{"d_model": 256, "n_experts": 80, "experts_per_token": 4, "moe_layers": [0, 1, 2, 3, 4, 5, 6, 7, 8, 9, 10], "balance_loss": 0.000559, "init_std_router": 0.0186, "qk_norm": false, "tie_embeddings": true, "beta1": 0.9, "final_lr_fraction": 0.0, "batch_tokens": 131072, "doc_mask": true}
Below are experts of layer 5 (counted from 0) of a mixture-of-experts language model. Rows are named router (the router's row for the expert) and show model dimensions 0-255. Each number is 128 + 24 x the weight over its row's rms, rounded and kept within 0 to 255. Numbers have three digits each.
Before each expert's rows: a language model's description of what the expert responds to; "comes before" lists some tokens at least twice as common just after its tokens as in all text. This comes from a sample of Wikipedia text that the model never trained on. Tokens count by the router's weight.

# expert 25
Description: Line breaks, section headers and closing brackets in short biography leads, such as "American baseball player (born 1982)", plus nationality words.
comes before: "\n", "-", "born", "The", " is", " ="
router:144134093112139109162154160134138107155181186134133169132132163144088081124115126135075151087149134147098133153181139177114143130124100125127147121139146133165127099117113133089094124114138133141132128147126091133175119104120151125160097121087112136120098147122119085123137140130099127141188091133126148106147123109136150110125164129102116129111140108168165164147135142141104143107097114108112131108144135180138159183173120115163160122108122149133109170139094163121115103152133177168136135153115160098127145141107080111174094148140151132095152112139118128082141124142119139140092089158096114129089152133123146143138084157153107108140118105096125110114146108069118101140119139143141137156147105111139089140097146140157139167151085150111135087131124097154096125125125141

# expert 18
Description: Apostrophes and closing quotes (finish', H.26's), backslashes, asterisks and ampersands in LaTeX, plus title words inside quoted song names.
comes before: "s", "1", "t", "born", "al", "mathb"
router:124113116137141111097129108151146129160173166131182095113143178175118106122106099156104114098158145146096146131120161185096184140117134141088155144138150133114124149109134130150078090099153121138094147151141130130120090139141170111112127140080107137115120129108098117094113138149101158131164096124125093123133113111083135105143162125100146152112136119157137095144137177135138150128100125147097131117122109146111106148138129128158119137106117130099094151123118136054088128149103159138108168119131173096139147138105071111147107153121097133110121141166129091126114150169102152113127091145118152129127135134146155135151083142177074106139102120098132159137155131109118097123091095146177113143119136137125056135161128163168128142157133113102118114125135155117155116145144128

# expert 51
Description: Past-tense verbs after he, was or a name in biographies describing career events: appointed, joined, served, returned, announced.
comes before: " the", " a", " by", " to", " in", " his"
router:130124132131137156100157154147101117128173141135137081126127194135084096111090077167106163062141159135128146171103175142112143162113138083098129138128140163122128119132143139152100106143149146145133164129131109124121111160112164101126122140154107122105126151173121115108100156149127137132146125109095124126143142093081131135097142139143102156080124114145113133153130185137186133140130114194096106116138130151139138172159141087098154125099089121099120133101140138101110146118135129120112138150128164097094162127096095087127099116145098118099157166176141082124135146138104112102159111127156151132170125103158146163163108165121110103137122145118122108137148128091111127150102143167147110143140177123138109114105144137153141159132120130121095090121136090090131124131150106

# expert 28
Description: Concrete nouns and their pieces in technical or descriptive prose, such as mill, dams, argon, yeast, cornice, seaplane, gable ends.
comes before: "s", ".", " of", "ing", "ed", " and"
router:125130115150167122133165114151126149117141180128114153129103125144116116115116112132101116121161193154150206142153161155067132140110097126134153124147104137130136121122121149145083105102128110128123165132112153103141133126145154074119114100118084121115132132124151100133143141143120110140199129138113140143167060122128119096106130085103134167098128116203117160117148132112135155118144135126157136143092109160125091138106171113168099127109146125123146154155135147119131107169095148154076154107151157104092099117123053122147103118095135147120153138147163096094160124149138118114140129137095120113132131170129117151125089129088112137131127111116130133147152113095133099148109144115139121129133137132128132111114166168161136117150136127075137126162156135170123104173151166

# expert 1
Description: Leading digits of years and dates after a space or in, such as 2008 and 1881, plus verbs and nouns in "in order to".
comes before: "9", "0", "1", "2", "8", " to"
router:140105144132172125122148144151088117136153150137139162114149167126105121110094116156105097110146157162161181143109155159094145118074104099137126126151153117098113141157135143108097115129135075118138157150139139143122140137112165107102132146153117116103128117137136124107134130113134153136158112125086132175172112100137129140112123141102094136102131137140122139120136175094127154133145114136108082131102134147147132196123151119128101104113076134112111138110153133073146120127134146169123132107133144116108177165113089095159088140144105103083136116113123063147155191159150114172176111113127112135171121137152124155156128127106115109113132128151119111141178133106124124140084148153190133196148128133149119124097144135144118146116147133112123084118113092097132102175109156

# expert 50
Description: First token after a line break or bullet in infobox and career lists: spaces, hyphens, year digits, ==, and field labels like Spouse, Website.
comes before: "0", "2", "==", "1", "9", "==="
router:120117119127143135113169133165115125146206145123149104123106129158115125122043082121096132081127171134158150153126134164123151140114120136119126129145124130157147150092130145140085134104115122136164154120119143119139084181138156092125094141140109114113126131172128121069141102106123154145189100124095115170166113132143141108103136129124108120113121120126135096130142170116123144097126086142146135102130139190119128160125132105144132106114139109101123179106168140090133104176129144149075150131113167108117136137111097097156113126132116142096127112153115129141124141154168148108170110135132131139148105147164130118145075168147115127170111142099109126096135119111125094143101117128169129148106148135074080121139145137153137154144120147097105088126133122148135109169166175

# expert 46
Description: Pipes after the first cell in table rows, especially after a number, plus list dashes and heading equals signs.
comes before: " ", " \"", "---|---|---|---|", " USA", " Win", " A"
router:159120109137133099132171153167114134143163103115157131133114160149087130098085079152078138065149170139149111135135145184118152138108136118092154145155130090148139167117131139113090119113126129134145118158142145119170133147121189092120086148106093148128135146155156126088157126132134140119150132097107127151131135139130135092112146135095098136115110125151128152138146178152188145139108084146122157125116122162122127145134176106132122090118084104101137131115163136091126076144125135117090133126133153101131128146129115131121089170133121148116127133137137117127100125141147091125120117149114130105175092154114136146148135159146099129179137153094117134111138122105162066139117138153148076169140140136118098147156170150188124164102164111093128116119130105162128094133109153

# expert 60
Description: Prepositions like in, of, at, during after titles or verbs, such as Bishop of, professor at, born in.
comes before: " the", " a", " his", " New", " A", " their"
router:132138131115133139102135112148107111128178123144165126102125151148097125105110132159096152095133116153166119145119122172073147152120124117112132111134153111148125121099140128117077140090101121120144191121153174130132125116129134122153110112097088124111112144172164111068122127122105116132141073113123121111161120137092120130145152112158120166084145113153132161155133134158140147133116123103130140151113115154141135188170152091141131114096118095137107158161116145057111138156100133164131177147118178113103136166077113129138096153129098151101098117122161107115115138132131126106126111142104166127117102115140124153128085171151112072158139154127126126138135134089133093130109145135164129176127166126117090137162153139158105176147157097107133097145140111128138097111141186

# expert 58
Description: Wiki heading markers (==, ===) and the first words of section titles, such as Examples, See also, History, Career.
comes before: "\n", "==", "===", " ==", "The", " ==="
router:126111112118127111127163149154132108156160143100140143118131131138077130074066100169094126082129188126117130142129125160093141162132127118117117128153113130137131093119147135124106157146136113132151161110143143088165115191167136112130120122102124148103136129127156124115096130114143137146166099128127122121136128126130148132069117118081074143128121101149129123125143144138133147126160126106116105142102087154102167163116147102162097106110160110127135158124154125119114112194102156149109123185143156131105130125078092084160092130165134131125147116141134115109136141177157108129149057092126141117159111143122145133139111149150116140169114125153124144096151141082071113137106119115137120158117110123121104149115161173167155165148142119113132141114181081136116093112163132

# expert 16
Description: Function words after a subject or clause start: articles after is or became, and was, in, on, as in "It is an underground".
comes before: " the", " ", " a", " an", " also", " not"
router:143109125121152160092110126171143143112167184140136158117133109145133134100102139149108114071153152119131172112140161138091132149107177101096133124138098113160117130117146139104099144139120115110144156178136124137157145127115154103127108092103124113136110169123171052074125124101109105131138106109107104155145148099117115075099139125135114125096094105157133166129135140074107133129111126148103098142123115135150111164161155091122141124093101101150105129149170140079126150165174145139097141144106153112080141115072102090161090137151136177143115150107154114125105123167139125094126105150135138115145138134128132136113138148145103139166139169131127111135190111092135103158087105135147106150131121129148117098123165122184145154132137124100087107133135107128128116136143142

# expert 55
Description: Full stops and closing quote or bracket combinations ending sentences or titles, as in '."' and '")', plus table cells like Won and Nominated.
comes before: "\n", "|", " |", " The", " In", " He"
router:123139134123156106090154148155126128157125126112129138119144124117116125084106117143094106064159150129150154152161150186066173141106108145133150133173160151153107104131166139153104092106155115094096150139160113126113085129117147121134093131138097083127142145157122103094136115151127144159160127099094121122135130105138157085108122155112124153074114114139148128124143164148110148119109121107113100109077099170147109133144133096152135123124098115101120196128154120109107127135131154179109162114125107099087140158115097135123111169141099132134139141142122098118157136157149119095131105126127121137106119131134159174128077149135139113134114124115146138133189125101106079126094127144191119171141165126096123129131158100152129155150157120080096106157121129128101113156125168

# expert 30
Description: Field labels and section headings in infoboxes and taxonomy boxes, such as Location, Website, Coordinates, Genus, Personal information, =.
comes before: ":", "s", " information", "=", " classification", " career"
router:161084125094125123140125105142135168098197149098151135135168155174088113133096082150102156100141126143137157146141144176121142129115142140080151125156118143158145141096151133172062093090138121132125162128119146112173115145132146139096119154115140116115097152144133131114130152127100146137196081108099142134153097129128111123111167129107104152125148095154122162107119165096146117114127098126105144134129132174116149134117167129136157107095154126134114137145180134098150111152100148167094140177096169092104148135134062122139073115136128128123117143168136132146103113160150101118113086128129136138128103135150130142156077174145089121168131148133137119105135123097133092145129153116141112114103133126135093132128125140173146132154129111129107079118122141092113099131120135

# expert 53
Description: Digits deep inside long numbers such as database IDs, ISBNs, precise coordinates, populations and money amounts, plus million and billion.
comes before: " |", "–", "0", ")", ".", "7"
router:166111113126164107125146122138143130137140145154134112112124166128094122118110097151121157071142136154120172115168165156120165132086133146113175113131116114142146158114137133145092098106184123141097149099129123146140104128092180117108123140101115122123101140132148134086123166162118094148202094133115120117155109127096127100116136116106131157096135126168167164154156165157136152118111118125096128100129124160104124200126153108124127118098106118102133134132125141113124133131108175186086140124161135040077117118096118105144082185109135128118101149158130086119113115151138125102143136135112133095142149107139146133140072135150093102151135141132125140136153120122141123177113124122172096112145119131135094126143114132163123155127121118088109078113151125149111120136138146

# expert 23
Description: Single digits inside four-digit years and other multi-digit numbers in running text and headings, such as 2018, 1686, 2005.
comes before: "0", "9", "8", "1", "7", "2"
router:138134125127117125121163162162130095157137141111150150149106118128070141106069099156097133070157160159115159127118150148127139133100137132098126121136149124136171161101136150121099127105157134147094178118125152106131102175109132080133110153085079124099122136146152115087121137155126123122176107129115092124208103134118126111128145103142129111094128126148139129113158145150102149125104142119115120148103138173097121151153191093121134109115102148102171151173134106103135098179116146126091140115158136096074121115066118101155091149118114131123141137136133092153106154166143137112152117140125151075148101133126122151142091138126089122170104124136125148114130146132136123145132133137142108148137135129129069119156159143176120156108153109075144107139144112140127107121134164

# expert 17
Description: Pipe separators, spaces and numbers within sports statistics tables of appearances, goals and points, plus dashes and minus signs like −6.
comes before: " ", " |", "1", "0", "2", "3"
router:155124111136156130111115127155098134142121128157117111105096137127115134121088070152094138082148165122145137135137186192066153125101117122149138108165132125168122117130100137158099105125123092101126153152123118101117120134108175074125095103144093121123122120128172115098116123145129120174165086125110146141176094118125119119108128113111122159079103126165165155143138162130129148128153112142102144148108107147123091175115168108128125115110129114114148145108166124092126100141132134187114128122150119072125114156114116138130099191129159154092151152132141089116119113187160131130156132133131124115113125164127140164107107144121104139110138144089135129140168136132106102168093136125178083144144134129132109118150161146153110154143116131063125110154130102144102097149152142